Experts of a small language model: 16 experts in each of 9 layers, 4365 steps.
Below are experts of layer 6 (counted from 0) of a mixture-of-experts language model. Rows are named router (the router's row for the expert), up (a neuron's input weights, with its number) and show model dimensions 280-319. Each number is 500 + 50 x the weight over its row's rms, rounded and kept within 0 to 999. Numbers have three digits each.
Before each expert's rows: "gets" lists some tokens that make up at least twice as much of what it gets as of all text. This comes from a sample of Wikipedia text that the model never trained on. Tokens count by the router's weight.

# expert 12
gets: "2", "1", "3", "0", " season", "6"
router:539591518486430473586480564532449485496544560470497521474601500518513564533511542471625516460530523490545522563454518530
up13:503450452476537683511523551516513481445543505567446442538475470502593521469556476479518505556461504400462421484571495557
up14:457488520575475506473537639496509602505506521499429468491395469513414469487534581460527516587515423491481444576488501544
up15:538545522444501482577502533508529588579466521585565505463580467520515578421479472532529544484516505527472422487461485533
up16:459583499518486519458557574474488513568492440513438621529509496593488565386493496456469479492546510494448623569506499386
up17:471440479468475567482438557566494527518512424431534447472523500544664466399535509513520471501473503400481471523498548489
up18:570452479497487536467500487546520567540505512522477484525492447513484567496515491471472498558499498545520467511527652425
up19:508526589462508539522532557491502537469537540474498506539446516484462439517464593543561558515514419556470445466511480564
up20:474539453601456526530548509452476495469463437525490486518480560550538555497491484433517589480494461527592532526553540537
up21:517507452526515521517475570510458447445421480485513533440512502480459496488498512468485476442538489505542463554446563458
up22:512592495525535484585518584458392523413525567495506489583556520497514480524499435570524590459536465474510460574523585513
up23:424532425449532571484486563470515471535537422581573559503571493419571573551519526473577551382564501514522476593440464503
up24:520482537562559488504546583559490488484444507506537460479542551432581490528550531589529453538450491515590377531464461449
up25:511497561520474523486397512471513480486456516436442496470527452509521552524500516439527424513508483444506501502480465497
up26:531465551519548560543549518462470578484392451537539489519529537536455509503636547437534559479410442432617507587471439539
up27:556431493473519433589459488641453451532517561460549513489543529459534494532462513568572442554502555468496574494464607456
up28:525530455524482482507518531523481400452462529535518530508494464457508473441547414441495474492473464593563509483472452560
up29:525530440552473513495504418549580496506532440612466522486494640467503515436451569483489480453551573528462424526456533566
up30:561501563469390530625535573599457516415496516475578534525532556492477525453557420449505453531549470560534522503556502554
up31:526576449442430497580533539554566524607552479477545509477615463509418505540540510485569450450543478369546402465488540508
up32:513478385492516437461506601520483464462497441511524459524528465483527513565470485506618612492575512489460486534510490550
up33:532456487472508571532386545561445509443549535542445537479467455577473482552462480479447441535500543527534535547499516470
up34:562454399579525476467473543464532535454438499584454501494516486520416474555501484426492479623459492466543393536516431511
up35:474518656546571539483548503494548569500498507491474527462480463478509614484551575460475506419517530429570479504447478417
up36:499552460517411405511453519490512472411500398506516443495517486528523561472392394436533470452468498442486446510484527464
up37:436474551607385623600531482564551542501528526429496546568561481564445599535467544512484477501500419449512496481487475559
up38:484425530517516543494445517555449546503530635498603441499513462542528570461518628546483498496587534550473499418527556477
up39:383497434472469514531483566490483420389526503503381471536472492523513484558528478456476593370647477531501551475537495509
up40:471488497542428464468506535502455521484477460542604485467573464516392483478418548469555452473474585430502539517550492420
up41:476530528516534436551531405551487557490426554482509559471546456459440538569462465495568488435483477557548562524515474526
up42:422475496419547419460538480495533499510525426536492474533433434461521495495552582519473457468505502422587408452459438529
up43:542536549434456509445513555416513435476544586455450572553578442458538508567524461529486478522503595535599469466536561536
up44:511548434513523635640488535499513563471532393472479527532642624478553485442474446548519539458479484527412515416468559494
up45:527569503464556441481608556516427584533600517496647553535549570534483528482533494460524491470584518506499555487557548473
up46:507532509558521526552522487478489436524483505472515499528431478558499422572468512541530421517459504551491518553477558483
up47:587416553523536414540521580415397472487460495524479523491521489488537554446465514488531508626481532511493553481434410489
up48:530515575467434576506553482491495533473491457563525483483495494525495510470618512514542517440508479468447499384499533532
up49:506482502481577467461440512501470538481542511593548499492546514410501509584465478546559478501460521534511522535470555568
up50:496448466491411532464448494472362497474495599494415478429469587501488507526413536559529485500506484552611472476560505527
up51:491457462489470400440489464561509541497549442457529518520436472538505514440528515522495516391632454478519507480451537521
up52:443461431542451507561536450516454547423574532496532560550518528474473482473519434475577550508567528481479400420412469467
up53:539576483501435524511587500510544469504415534467533561524491503496499499492636518500486600498525565496426489501579551539
up54:539502533507469455513475607474522489485412515490470493546471457493492345508486596477561527542486554505503523494406552570
up55:486538555503393527529424546487452543460519592493603499531487624491535452578445481488584469392539514535483515524522549551
up56:576461531473529538523511434396525461473412528588479539470476556491585504454551603472497458554559566494423504510453559450
up57:576474546553463440548475512520532529492392526532448532482497439643551477420519466570515540381546485568537530539537415569
up58:508512551487614656550528466497534532508455545494513504495468569560507574594441484470475513675470482506584618558411526437
up59:523490508500554467500647520495445544497468565500425544581442490516466542453596444561475483543519443375449585508420525581
up60:526535584539522498584552551541515389463512444493436479426440437519464489548474405484446554504549616561535498542505531549

# expert 14
gets: "\n", "\n\n", "1", "2", "015", "016"
router:484628434408467377490417511457517523461577494518482523478480518517493477552519542498556499480527609477552438480437442686
up13:460497472464505453488541581414415476527494468527387609497480580445392498504562472518511522442543528504523484502523504532
up14:419484541452370595504492540482537530508477512568456503416482497495533469556510518595460475432467540448486460452517492487
up15:544535486412565539455491521441619472545590513500524555408451493421478510535444490511507585519561524479507567438501395479
up16:433554605505493504526509487513549511496552424541457457533444491524474463535555515600446477514550448518548456518551557485
up17:482499461492419524509450563533457355574499485470454538547521486574525524448397482489458492485509505439453491545522423508
up18:525530480479421447474515500484508479473507537422446550543436509525519552521482596527490477588528425513565426506547485496
up19:456421473503516336527544475548565593505461533468587507429508446560519470508472590506543458503519392461519458496494540567
up20:591554536523633400527460461500525464480498436513476519552492492518544446565592491591617497569512501493524514564564527597
up21:551612485517518493527408563514449623409484565482518614500463472392488461411471519445555484470542524505463438497499586535
up22:571523440480497449443509469410489464398501542559483439475592441558487506496480535582610459443462617476467568604510476547
up23:471520419457509468364482562603579527499508510526496443483502459471499545528619489507475442463557517528516464606548476379
up24:502568485472514439467519572481502480525477463556483500512617572573552353576516508528504504483530448522497481568495626501
up25:470634484490473550461570467521559529553602554542504582553571631503563480501535496472511434460608555518514539466514475382
up26:475509568546445568575518558476547510495528445529515516502433485497469472465515452486551499468482513509462571468481553513
up27:521445385440421439514483490483510440507491460499519478481542425498519419590537494571482468544542451496525549509507446457
up28:454642422528438405434501550504612561454454439428503600489486476530545498482569447516386540394499510476451551513566520502
up29:430497520451484488470448531477432431541523506562502573562595571444476446583484569560557481449461551585530551552480537507
up30:498439508549490517557533515466434454564420519483501454423462438567532538514433456576468523570423549458560535503486513536
up31:497466448495389504562625462457402584480521527528544511514478493506417396505569452413468483408510468544440466516460545445
up32:459483563516452475478490567521516446555438458530549439410463483553470537480410503417504571485519408476465498511397471550
up33:482530585542472478416466483511532541524479445587490471598458531449454517568495539500465498444469528496538525597477503596
up34:538531358442471551498534547419508532528465510447474531398482535502485487524538536468494470450467411568487465504518518515
up35:586478533544451513535500539495436532470566445484526456495475524490486513464471561510517463557354472433518543440425484456
up36:584554519543426472420485476538600522519477468548441522578450472543558513492485422573523471547516501405453439487518492539
up37:509499482427471583474456536467522476561579496565563481490422507470413457447466496534501505468399489534520532605502495563
up38:449382415534531469493413558478526568501460581464514502456481501557498545526521448518455503444495512495537480490439406505
up39:348414508433469444520481456548540471398512512614509465516519508518494566615476470499580487497503517584576466511459529589
up40:467462572531505443546495532548529537503602482469662498394514500533451487546448523469462475416415545477529468460511480559
up41:497551514515459521507473481417526511544461399580526657525428505475553515493478438587515622450571412560482530417485446552
up42:410530520487428447501504547544466494518466579495497515514552593597479521503549561482535561396555491475534457473478478535
up43:379498475552446519521443460543545561479471524462515503495599515431512565468417508480474402512490536512408512622461527526
up44:410537507450595451487487463527500389436524458471534551497482459550494570512510518486512471487584515457559383537539531505
up45:564583444468435446478579547453561432446499404498539444483523375535528387536461513443504517377448557536475507445548499546
up46:517464578474543525499464561497520397510632502464545435517463457424589588494491524445445545416465542520465530507460573452
up47:513541495522628488506468529462495463488520483508387480537339482476481576516576506499576473597530533460539494522475558513
up48:456509501454561476503532485553513479400432415423553507492443479525468481545513545504531514466438407507548479430499528560
up49:544469490431461430498545472563556446551515491479416516442474526455504533602496519550529535460451515508476450545385432396
up50:493436469434420465521568522508508493377551537552487549566464474410493395491621633415532443403432520529510510437567468475
up51:499467491511583472495399504427540534439534581517512495562434534481502542531594492608558531530441518476570426489389444536
up52:617453427486513468458494463539423468470573454493504488508510470514526457516434527456501459486498469511523488523501542537
up53:399546493484392396504599544495503450491588502484579586466481501577492444486446617456456549447501500522486491407517495531
up54:471413558522403473390460530530499445402388482522467575420514498567482496526469457518466429529544466520524465397505524472
up55:447441514439467472461578543474544490405497586473451464510464468495460445547457578390566546516598493447482504458433621441
up56:496464479442478531596556470563512541431519555496437379537480494556463507604549522530519501497446557485578459496549562532
up57:400511489543567489513441510504434606463553429457439503580522558490434569505448543458550462420444526445470430487450474444
up58:407525571466535457454519465485576464491452467460495530567522458510498467446510437476489535448475456521526458560534529467
up59:450493483487534477516464502522524571489519530471469514519459499581532505414476531530475420485551484521553522533551431549
up60:582543499534512459580531408578481504429471381627463427501477386490602489481456465509508472479503460586495499538520577589

# expert 3
gets: ".", ").", "s.", "==", "===", " =="
router:542550568513447462528582560551507537492586624457477514512485556436482537507542543473454476545489435538560513449541533499
up20:533507538430417378466519490489494430514535529493551472544425617465474495528564507468543541493497520510555391485509444554
up21:537569509546484523501534506432605514430542505467547581505513516522542564500505481555504497515512541478426531527445585528
up22:623453579473488420506533565567495481563483519364474409445448481510498576481484532570525608508546439540482456507519510502
up23:448418502525518495519510476523564489542497550489526545468471529410515546474521511487543491506536579490553430485451487630
up24:472465528515435442520410535486520545558489511489537498486518496448478461481513480528486527498456497481495444519456512489
up25:615514490525481520505513522555529548490449596475497491416536419550464584577538480443551497455554529552440470505488506445
up26:439495538487482450503563572550556478505517505529452520494537528404455488536525463573510553553588515488491499408541502562
up27:493481483476460555439545496577463486490540527519437469451488584483567490505589484457520527486474492506483583467509541420
up28:580470524405433515541564474467478511454432563516562500528523514462458415508600516444566531499563459527543564509552505558
up29:510583497424473532503546573563545469564471504477491526505502476568580504510409535546540412489574531530454510471602541506
up30:541537481429434500590493519486520470511623583499502478508502521448516520476534550449455507544494482470545580543464424536
up31:560527505540493602488428453520545606573575513504525517478443442525428573488468535459463542515470526496529557424658618572
up32:606546508501455483551477547566512434586437538491449554498425477513453501453487486567571483514464483549535514455495538497
up33:556486510522492478509527504554449514421519581419495527555510511379485416597529474447476516492497479433492487545526480501
up34:397474542523569515502549521469490387452484578547448435460466476523459532465477549517485473488442484486482495476492580602
up35:559516442485538524461499543466474531487517494479488515487487400523521494446474522422552536500531481528525527479591479450
up36:526503505439574446490560468497505468467466500506521497412619548449476466442510522483472431498615513488490409518419505536
up37:508538528526454516599500507458503461655532494513451458473485518450487535514523478517516482505472485499576617559433501502
up38:510485454527380511512590493504469515504535557453507524494398559502467514612575566475524466548526424539523575541433560543
up39:485636460492473412386553511601491523455560538500574499513470539422489484486470495492544492489429472541498519550477471542
up40:499534398563519400552579564575470554604581527414537536479578494481486405504565580580504565639418455634514516538534417560
up41:593429433544530501546406562490557489430443597485535518516483492437475522629462545478526507563417530536569653543364509458
up42:556559435465512431459476572519525437493463469489570592560463479483475550555396499461497477465456488533462456516496434575
up43:520520459479473524443500463521514545482555623412557542572515504471438493437526505517545494436516436524430452468499530458
up44:506512540457513584426431544555485497436532624538431543452489501517430405465517582549537523515493500517446504501553516482
up45:452477541465402520412644422570533564430486540459569542547513536531445516498488613515464441528503544483449444496533477418
up46:603561613513523488504440592513543484455568459473472394529436497468556483456503498445538478475557512533550499453493421446
up47:421564529557515413485409539563506494542481556478474600534505440584422569546474483543505513480374534582543580484436437545
up48:518523471523444607465559472516507509483571597548455468478547480565481508488511569477455557567541500501478470474477506609
up49:488471427567480485435501603576482552529609555512534460510460522514495536542532415467436439592535401493442515570615487541
up50:506517486552534452508486568424580598470550543508439497572491466463433488469437622479503563547520563420520625581618464391
up51:378519479462549503547560564485451478531528514455523503526571536473473471488536490461487534473484495471577497593417481586
up52:488563500534482475590550484469506527518505538577573502495508485485477553520490519476567509512509443538418493417402557432
up53:448447417505524489499519443531481365479449495485464545522565553495518500507452526465553416441565493490545470530409389507
up54:522461516486544593565474426495584530433514497487487478498578482457479478459462514407489429558455431531523448422556435408
up55:486496491475502475518462503499483527508605505548560564541488468548567518600468565481532488517523497459488497550584514503
up56:496538424436539480521460470530488591561575437508454478472591522611438467534570488575565501472514540522542489465473499574
up57:457521514519536487443563518450527499476448419568463554536585552479441511538433476480499426487402470695469557494542505503
up58:600545543494444472509528474501585538470566472488481480468508455536591532495444506473482494559422439437527496405534549642
up59:551376404488462472459398513518431480530447473473500568551488504410518540591575483556435459495529565514470512440559480512
up60:524476456507437450475536507485437578573512517488567449458504500477570460648486543523600518540496500441575517562525557486
up61:548532490508478458624461515472422516480427548412508546499552564440493486448388533509471473509477584466378432497512469574
up62:479494475536436566479474446494502491484487539407556509522559429524506427491517468543546511552485463429504369448512474483
up63:543543473538465483501521517469501452397539549475462478417527455538514585455450467529481573496525560459529456489482447506
up64:529568490530425511500457513446549510568486499457578537596506544481504554439481553514549566470517518507557479564450498414
up65:500525472551445530497527483553511577461512516538526556477477490370500553494517471472527502450511530444513497512488430502
up66:535554513566530534530504643599552522477537402433435498483485532491489395398446415550596629480514510485480532467507527553
up67:515486495496505447528426503406531504536454569513509529505548441441495490514395460470496467503519445474444427535515451523